config.toml
d_model = 384
routed_scale = 3.78
balance_loss = 0.002
n_groups = 8
n_head = 3
head_dim = 128
attn_scale = 0.0884
extras = ["capped logits"]
beta1 = 0.95
grad_clip = 1.0
decay_fraction = 0.557
doc_mask = true
steps = 5131
dataset = "wikipedia_en"
Below are experts of layer 6 (counted from 0) of a mixture-of-experts language model. Rows are named router (the router's row for the expert) and show model dimensions 320-383. Each number is 128 + 24 x the weight over its row's rms, rounded and kept within 0 to 255. Numbers have three digits each.
After each expert's rows: "comes before" lists some tokens at least twice as common just after its tokens as in all text; "mostly gets" lists some tokens that are sent to it at least half of the time. This comes from a sample of Wikipedia text that the model never trained on. Tokens count by the router's weight.

# expert 26
router:113103169115142086122114104141123126150153152072143189133139119117133116097110077139127097108132106161189140127151136119062161117176132156094105167099110094093128139122130141132116100137128123
comes before: "==", ": ", "\n", "See ", "\n\n", "History"
mostly gets: "== ", "=== ", "==", "===", "Born", "See "

# expert 40
router:080125145154157103162136118149143153158117143127122129092126141069120128160121090122113061174121102128160143131133119120128153115151104122100131084180138115138161087086108154134169132122134080
comes before: "(", "| ", "and ", "de ", "was ", "="
mostly gets: "James ", "Robert ", "John ", "Julian ", "io ", "Peter "

# expert 7
router:138129129102140109144129138156131140109125138114072121112122123132136115160115173152158135110123112149138138100093159121074090136126119104144149152097111106134119114106168160127113090160123092
comes before: "the ", "and ", "which ", "a ", "201", "but "
mostly gets: "along ", "near ", "north ", "south ", "east ", ", "

# expert 42
router:150137155148120137110122093162082142136122154078143112154139080115128144167124099151097127144132157138132112197106148093142121110107124136119091132062138098124122122139167086095145133105124163
comes before: ", ", ". ", "-", "\" ", "tic ", "s "
mostly gets: "tic", "ted", "also", "sib", "{", "por"

# expert 41
router:114141136137137108120127159094117102127128081182117152149131147085110139098151117095161099159161124139116108133146150141124121146106127149095147093169117157103130151128099133105133183152119134
comes before: "(", "| ", "and ", "was ", "H", "– "
mostly gets: "John ", "David ", "William ", "Michael ", "James ", "Robert "

# expert 33
router:133130106148110158117166142100150084086073107127110137109173161147115151089076139176086139129134133134178143127158088174073144147122124089128123114148131101120101161126140136125101128117120122
comes before: "| ", "(", "|", "/ ", "in ", "League "
mostly gets: "League ", "Cup ", "club ", "football ", "Division ", "league "

# expert 49
router:181142105125129170126099124109119124107111127119113084096113142166130114075110159151090112100079135165139164088138117122148067129134160091156139169134108117115101150131136100127094111111138171
comes before: "| ", "- ", "|", "\n", "–", "; "
mostly gets: "MPC ", "\n", "82 ", "^{(", "Toyota ", "87 "

# expert 36
router:096133135139142153134114134117121121089106145111104101108084140120132129161119139114134136114140123099078138079131115104125173115149100113097147103181128165114162150143121145148162121123140090
comes before: "to ", "in ", "a ", "the ", "by ", "on "
mostly gets: "was ", "were ", "has ", "been ", "would ", "have "

# expert 6
router:118144125137155093149127131118160126087101156116107102149115140100120141175124165128175118082184108100100134101142097130087133121150120123171164171147142140138151089109171156153150131125120080
comes before: "the ", "a ", "his ", "201", "200", "this "
mostly gets: "In ", "during ", "when ", "before ", "from ", "After "

# expert 11
router:148104077153169111126118165110103157134166104115143162114142149098145078120120160116142117121133150156160138101155138167123119135104090114155089142131144149124125153124124081105187117155154166
comes before: "| ", "|", " ", ".", "\n", "0 "
mostly gets: "Votes ", "JPL ", "MPC ", "%; ", "Spacewatch ", "−"

# expert 58
router:133128116164117173153172108140110151121140121170149101121156106112130168126156064157119077137120139155110149148141143090153125151135104110149102105147104149168096161131098131102148161093128143
comes before: ", ", ". ", "'", ") ", "s ", "; "
mostly gets: "Jr", "burg", "ini", "č", "ina", "ville"

# expert 63
router:154125109139094154114156107141150139148149127164146113129132079072104170137144123139112059115121147137115144164136163123151140156157110099132110126157122130160092144125111149134129197099140132
comes before: ", ", "s ", "'", "; ", ") ", "i "
mostly gets: "Jr", "č", "burg", "Sch", "ina", "ini"

# expert 51
router:094108130144132126136089176121155100108130172092135093097105163125144119116163097172136170144123140109133103111146084151129143090120156164109123115077125159173183153173137119146133123133118090
comes before: "of ", "in ", "and ", "to ", "for ", "was "
mostly gets: "role ", "species ", "area ", "version ", "same ", "song "

# expert 10
router:147167138140154116158154093138146156149149099119079126139149108116138118109102119096168130135115124112109118122144089161133087121151124103086179112070097126112137165106175143147122111105112144
comes before: "0", "5", "4", "9", "8", "6"
mostly gets: "201", "200", "199", "202", "198", "197"

# expert 57
router:133090170078134123154182085159093117094155070142114087148142145140104110102142071153100086114075097144144140122143133136153087152147133114160154105156129112127101160142116150114123146111131141
comes before: ", ", ". ", "'", "\n", ") ", "; "
mostly gets: "States ", "York ", "Kingdom ", "States", "China ", "England"

# expert 22
router:147162125104134134124131102115101147094186124097148192127135087152129131099105160175161155145109145115170146115167117155093092130101131161154102170136124139152155140094170144153126105185137145
comes before: ": ", ".", "information", ")", ") ", "; "
mostly gets: "Total", "Born", "Label", "medalist", "JPL ", "MPC "

# expert 24
router:086142116119153089163166109173133153136130153139156159131132128122130137086138115140113111137145091113139128144101087159083101117103090054114129101130127171117112161147129169139113139113119149
comes before: "(", "| ", "and ", "in ", "was ", "="
mostly gets: "Army ", "Hall ", "School ", "ville ", "University", "Town "